From a checkpoint of a small mixture-of-experts model trained on Wikipedia.
Size: 11 layers, width 192.
Below are experts of layer 3 (counted from 0) of a mixture-of-experts language model. Rows are named router (the router's row for the expert), gate (a neuron's input weights, with its number), up (a neuron's input weights, with its number) and show model dimensions 0-47. Each number is 128 + 32 x the weight over its row's rms, rounded and kept within 0 to 255. Numbers have three digits each.
After each expert's rows: a language model's description of what the expert responds to. This comes from a sample of Wikipedia text that the model never trained on.

# expert 12
router:157094123119121123142122138073107140163130153144121185107141129126113051106091106112141199156141091123138174085167116128125143193113155172105092
gate3:171086102176118100137161119109089121132184109105135159157063086156127135105087129114148110121157117145057113116087178117071095110159113123106146
up3:124087108146091115131127152063101149120140098082165135181096062126130151140085111130175148117213143127092078084097167127092121138156157143145184
gate4:133098154098143117072113121130095122102107175102192152125129076161141164077116126117132076160160145120123111093155168127114080054121201162118124
up4:170127160182135130088123099062147129131115142127163154126157099106105096150109087166092125171139150156170095162148117126146168085166076156147185
gate5:137182158122108130155131077163152142125112162094178104122083120129167118205101118191184136126173120079113077142155121117137110146145163132130140
up5:169189070147092160122122089148108152116097108088124141115135093120170192113037104232174097109137053098109066155155094153113088146135079084133137
gate6:106146197126144118158095115102153044142161060135165140100138070110105124106102063175156141089167078119124077123141113099125155176108101169127122
up6:132167182131160085094130120106166082102134130089171170158134112156137083099051122133135154182151147114126145121096146127115171151113159127178186
gate7:138154103106076134124171097152157123156103155184177120174149088164078177149128181136164109134154069111151130134071107131090145128143162159133117
up7:076175058160183145079111182179094096133114097145164095146103131157109070098143204135079136158137091080090081149156101126090139202159134104072098
Opening double quotes before titles, names, or quoted phrases, such as "Linda", "Public Prosecutor", plus opening parentheses and words like former, national.

# expert 2
router:119155078085109113072104146163181153076127116094112144193124127091119128097065165176133154107136136115071161144137119090098189138108110082159053
gate3:093139167183174130128102165153118146171104078124110118084113121098138152106119121161151092083121164104124130134132068125198143150069134149142113
up3:178134080145085128144112109115148135119152100147135098111203151122154069168100102078097158126158113095097125091181116144122173188168101106094118
gate4:129138130077052130149118155128085121103127112114118100151124132154120170147165184155138079191142163151126116132101166093154103157148109160129065
up4:143083140142081125165138146127137142154128077114112183146092122118151094158140130124164129197118112113099102110196074078126087144118118167079159
gate5:119165170116094130098135155089124077193163099175133130104101138181127088103173129112116079145134104201190125182152098122143094112087159156201140
up5:105095073158152123177100129162086122126118141052124133141140148128117169097160091123130090162169140113168136175171143106174125129143118124138161
gate6:115112113113155099152135125103094143081095169111125116134132155139107087111201078105170121154166151076120168168102189152111155169169142154104104
up6:117163112057110113077126178116095136078122114108093157156192056169103110159113125047113183106158146076125175146123164107111136160155160154094135
gate7:153100179131082102086162100093142113120157086159110066192058159123135217083116127108172122092165097160125118132095186129144138143125100182158156
up7:063115107160106124099121131157138150146137183146126167148203159175117119192115167135109154114136196109132046119120113112148113137130129089103106
Word-piece continuations inside names and rare words, especially after a capital start, such as J-ul-ius, McBr-ide, Demand-S-ide, Dinematichthy-idae.

# expert 7
router:162143139134178129117099149173190147153089152206169131090092151117146105079138130134170094054140119128161065141068156122137110152094175155167166
gate3:157115109148150101106162129161135097150145189091135175127176173109126113130162146139120142123112159133110114061165131120120043112081145081125136
up3:180168117097179183078142128108124097142150149138125156112109131104170171118168092091181151054140146112153142090162166107155171105108142103087089
gate4:144118191175174109118137109172150100119194092110146134178076148096166103144113135166122102156128153145151134146198098115052175156125152180067178
up4:160125128115107121090066128104088160138114133132141143150110112149113132147092133151120118105128097144143205119119130135101134127167141074124160
gate5:051126130083128084152113128192160099113160127160077106112150140188098155177094129102153075129136172136120156109088171101099075135086100136150052
up5:194123129129104190105150146102142157115099144119178141163083168065163065088173135120112166093106103117159146116180055165181159077155160153086144
gate6:122110131089148137124141104179134135161136138150105148092126158081153124123121135168136126104038197152057154083125164088134119100105156085081039
up6:162083126140113132202125093129144084182146147124139137114116222117127097062145150155150180145158127116129147168094107162155168147075116162124169
gate7:137118128058159128056191173103097142135146175179113137160127044135151142110106101113106153098130134082105129123105111184126191084115094134171137
up7:154106179127102101163054085182121037115130152103145115126155168120126171131156162150112162099201167099132123144108099119139114152110118143096114
Single capital-letter pieces (C, D, G), opening apostrophes for quotes, and name fragments, often after an open parenthesis or hyphen.

# expert 8
router:158145134072166085168096158140106178146152095134163091167136166125133135109129131141117105150175095113117033090198186118049121064122127181136128
gate3:137152093156147081109160119209139109166176138153116141163114143166141149145106167163101151184126081095122082108119092139148119213114095118159108
up3:118154166122126082162099118180147172146126148156155100127165130146131121163162100113089193150142157131159149123141127191150181177136186146123050
gate4:139151107094102109151091165191125113170155165135134121116133064193118197140097087153149145100188156120097143077091162093152119091072147112141079
up4:101126159137117139145161180139157157108182123105106114151172169187104110152137138119108148096116108155159141158134159130118119106093101142114130
gate5:164100178121111203111075100112127132158175159139141098125138115131163163093153145135162079188130114126110118088094145163103146143190139178116168
up5:177050100140066167192144181164107077129114136084149121091169171146152177154103056117139101067153118143067139124095130145159097098176159096160052
gate6:100097193124141098148172154141104143127071123126093121086117153129078128127097079148131173081131181115186109101178182104114107116090165118125120
up6:153147134166095119098130114141165169088157126129126093146100172157131121149163136201127096183151082119186129165129118120122102098122089083137071
gate7:086107092092119132166124175125134123137160164131115134144131143175118087115112112089161139113167173148107100167082167195088111137099170130106114
up7:155082090094070130174144172139127086133173134149112097124129117083165145141140094093145127136118118162096123176162120161144108093187157086131139
Pronoun it in narrative clauses ("at the time it was"), plus location words like County, State, Street, West in addresses and tables.

# expert 5
router:136113112128152127143188109150135143135036114141107074062119057124082120127222124134129108126189130163104157149095081106145168094118099079069145
gate3:116126146172192055167083137114152096142159102146115101131109114137100012152077120138089166182123160116074122144090087147109133131118150137172149
up3:060133120178152125171137098095153133155126123155105131093102147107117064159079158106092194159134182133149071114109135154149099150144172124144158
gate4:138127100121098124094141158143125160105135160108113169152125178140136134090119167127118127074094124083146127131161124167155115131167139185111100
up4:117158110178164116149124220085130110086153113165180157117093113107133121113140092179159147126081169130163109175205135135178146095098129148117168
gate5:138072154137096099101142153099055107153146154129178108141115109153204154152118176106111104130111121135078078123106167095115108044162084176135108
up5:065107126104100157161150170114111131127115107066155034110059150192096172152126155080162109131111109176048107123075127116134078092132156153057153
gate6:115113111117166110119128059131121111118129146165130060118108153138154174156131172065091117088069160104101209118172117147140158185145108137200086
up6:170151150153082165138151206172118148061147063134135145124128084113091079082106078191180115164163060132140123186162104139133073087116133067070148
gate7:058062140084133110175122110127136084142129147143094133150159147121127185124124158139142132084176131101127133167067161093153100121132173143121129
up7:061114140094169133191120113137100095155133148087100122120115161121168155063113132116105131084148105110043117071096155102097076107120111162143050
The pipe separating cells within table rows, usually after a number or name, plus semicolons between items in number lists.

# expert 15
router:147178126074134175053164084147068150124152113147174117158106132115130150162167111060125080116110159141067126139120137105189135169144075154143141
gate3:149159127161081165087101138144133161110114156077125197085119098142154135114111126111104116131242095194160093118115157123129112131136124150107120
up3:159167156121137098157092048131131149107101100149155137131119150106108121075167141104132095104132109146126206141149131143115133147080194142172140
gate4:136151124191116167135134074163109087118149204103151122176164128176123062131122139127169142108125134089106108107144138151147163163161186134084054
up4:174110125118132134131123119165153131113123208152127174159127085175147145160111139152132113147106126067116111129076151136193122173180183085128075
gate5:131118172125154112107147117113121135124108091150129098135138059075072080124154080123074120127153113151133147105193106098124090110087130065159184
up5:103125085143100119057117126137131108141133148126159057125146158185145169106100121120166149097136102133153108154143151163147133092142160120117065
gate6:188119067178115136159162104123167119101096135126103085074142147154160114165130150120115114062096113083138099140208170095157101148092136081123120
up6:185146154182113127153135145130188096091111119093104103112143115112108124152070183126099147139170140142124109143140134127138132104158079059135087
gate7:117112143137073164135122148095118158173141125167046084148152200136124127106179145116107128140117165116098082129143134131129155112074110140137174
up7:126136143112110126130168144105171108138200136101147134150071095143137125138145120087169121125169162064121146137123176159158137162204181163079183
Slashes between alternatives (government/business, 32S/16D) and digit pieces in table cells, times and measurements, like 5.4 km, 3:39.

# expert 11
router:123087174156116137133125161145202115145124108126131139171110126134140105131052152138179098080133141147120095163174080112082141163161158082150190
gate3:053138103178118163120150107120076110142191164116107158058114138075118091115178120105114176164118150078156185140209099076148072112123182157116130
up3:080113109159211140113112156154141096149135090173118120119158141141143139158186163104156096142142113122115122151092128132126135078138081153126074
gate4:094161176107132085055107103128143111124183125133181164151081121096121191066202161059077138153120177118138170157120098120112119132085170148132150
up4:161106102112149186121118118104152125159118059119117145134063131109149138118118172083096124106117086177116113128137082155110127183137114133123120
gate5:123066164177094130137147149102127123153128093105102122122089084140125073115117099109110156103129070157096157113140156098126121115091152089189135
up5:183061097095117172153084126107148076138153142101142125107104168159155152140102136145128099119100111141103135133108122217182169160129046119120085
gate6:158130090159151062089138136157112134140071090107164169146103115124145109132131129105112130165027115111175132164104107085104090172111140135116191
up6:126155179131155150166194170179092089168098120181111095132132052143116104099129066119071110135120087087190078193122194087089093210129118158139113
gate7:102139144129098108116151065137101098108153118127149166173122113126170179112120203114128097080122092026134160149152125157097124201127155136107076
up7:185152098143174137086116151099085121185102110102087150046127137102142173110166114126135082107100111115158143149133168223140114170092119180095084
Content words right after the or a, especially long, main, day, football, political, often in sports-career biographies.

# expert 0
router:104124162153140140130084119103080146099102139172141134063134154110116125144086169120222129194114135089198132099129151167032100134101141141112141
gate3:121142127140122109130130119147141180150139025121103124162127133147083156116119121132172088121103141145125119160082132100135081153117135169139098
up3:096113138076150158171116157156143138112149176112118124073096119102148098109089163111150156057157169147083178115135146088148088107123116112149145
gate4:125100150134078151151152110171086142088136119139091103133145216127094115095153159079141121131124095118194150089134166150135110131135133127174159
up4:112157106122177135105114145048125056149137137123146200134135136147072122105113160133139182172185136107130094148142093123180126127138160149125109
gate5:145175082140135116159115150109128138134112103088152088164162120093167106108150090149059124081092103165161093140161085124130122108108087112121072
up5:046071119101105097074111085094132096076167126153137138069063150118146115183167106106177148157125134104148122170154177151115157149167171122150180
gate6:117186103149133113107090106145170118169122075150143157097109128128140102151171175115149095139123139098130090151129152157139191189196074099116146
up6:137140048165153170111068119180175090161143146144151156136118175146136117149120156143148153108069061123116161095093159178169153195164162104093116
gate7:105153123122100096128134095169101116113163132141184104106134121120155120087069117148052158097181147143053165206177134079114190133111134162098124
up7:166110122106107131123129090124101071113167124134102107095176121069092147149143075194134112091121124176147146136150147137136112158131116133086133
Electoral and local-government words such as District, Council, election, plus adverb so before adjectives, K at name starts, and ° signs.

# expert 6
router:115119152105096128152182118167081083122126112190187169105137109181135136161124110107035103091113129144091101094166124142159065074137152126147123
gate3:162129132123111156094136132146111122120133133125159105199164122061078131144166144152068157220116102121111146103143143170122087101145087142121071
up3:116143117097090109206120149154146140156182149124124097107065127156115115136197124098146111109205139097127142184144146091148132131204156106141122
gate4:081203127196093089138112128164196125138140133094173114151104142121115157146143122101141136108142154089139121108147133061118120150124104089142092
up4:135079103141146120149149150165127122144109166158150139071137098093115178122111136126101106120141075137111175075070067104095115102078094126198139
gate5:135173141140067118121208093110159113104149165082163140194115139135124172058110192119093140129117117080140157108117076059165106097082110139131111
up5:160166153141102113119097175194108103119108128082097114105100058107157102126140103204115136090148144165155117110151116110169169164155142143168083
gate6:148078106141113071171132124133158119170078113156169112123080136182140118141182166131120070136153138097118073109138184164129085131125072122103196
up6:138179123094148135122115057114159108138185147150132128122104174116145198151137124136139157133170144129137116139170152108099112146131139176140179
gate7:077122169176134213139120108148119119158186142103149111103164092142110122138110164109071097127135146130083070130141115150077090124080071165151124
up7:119116090084081119175104079086165073202147107141081124092100130089154108124145084160148085094127131142163201150195171056170172127175136119107053
The conjunction and joining nouns or clauses, plus or, but, &, possessive 's, his, and common first names like John, William, George.

# expert 9
router:127118118166143114075095096089081104115145096097134110104141150147174142119120071124061153118090121142235147135096118079089112171116090135159104
gate3:129090117143056165084189130107179164153151212121167099115114128119084140104104125181100058158141103053080205180147122122124105111124067216141144
up3:106083103125084131108088103164122132154148145137148106168082146143138091128143153149123130173120085132113154129078093154107078094153112151188078
gate4:148123079158102167125103097192096147120162181106093085168083097177213199179117135106124161153105137139100147096149148171103129154117179137093102
up4:191126084099106180141071121196123161162140169122057123139106136131158182141174149091190126153114103131174162123152143130104116100107180128092133
gate5:092136121122170147100103097154113086139079133097129134130111139151115090144159140169127188135129063134135171062210117082189138094124090142109132
up5:112119146117084085153115104108154141166116159117056134124082074171172164108106150041113146188129097085114152079080124093153091123122150164128086
gate6:184061140092157182145101182196074144132100133109146115116174120143136131183091102156170105074115141184125076132150157127124133119186101085172162
up6:118195094195123110108149116098091082159131118120097182137090194106071145053145136144118155147144076110142139150165090123190172179098115178085090
gate7:185155162121120082138167117080134158125105129131143097167127133141144137077166124202123139122091141087101110131196130120166191070194175096083122
up7:155125168136122165225078086082150144172099171165110098146091143171088089147170110161093105117056144185127087105149125130136086119101084100115149
Hyphens starting bulleted list lines after line breaks, in credits, awards and species lists, plus digits in years, dates, coordinates.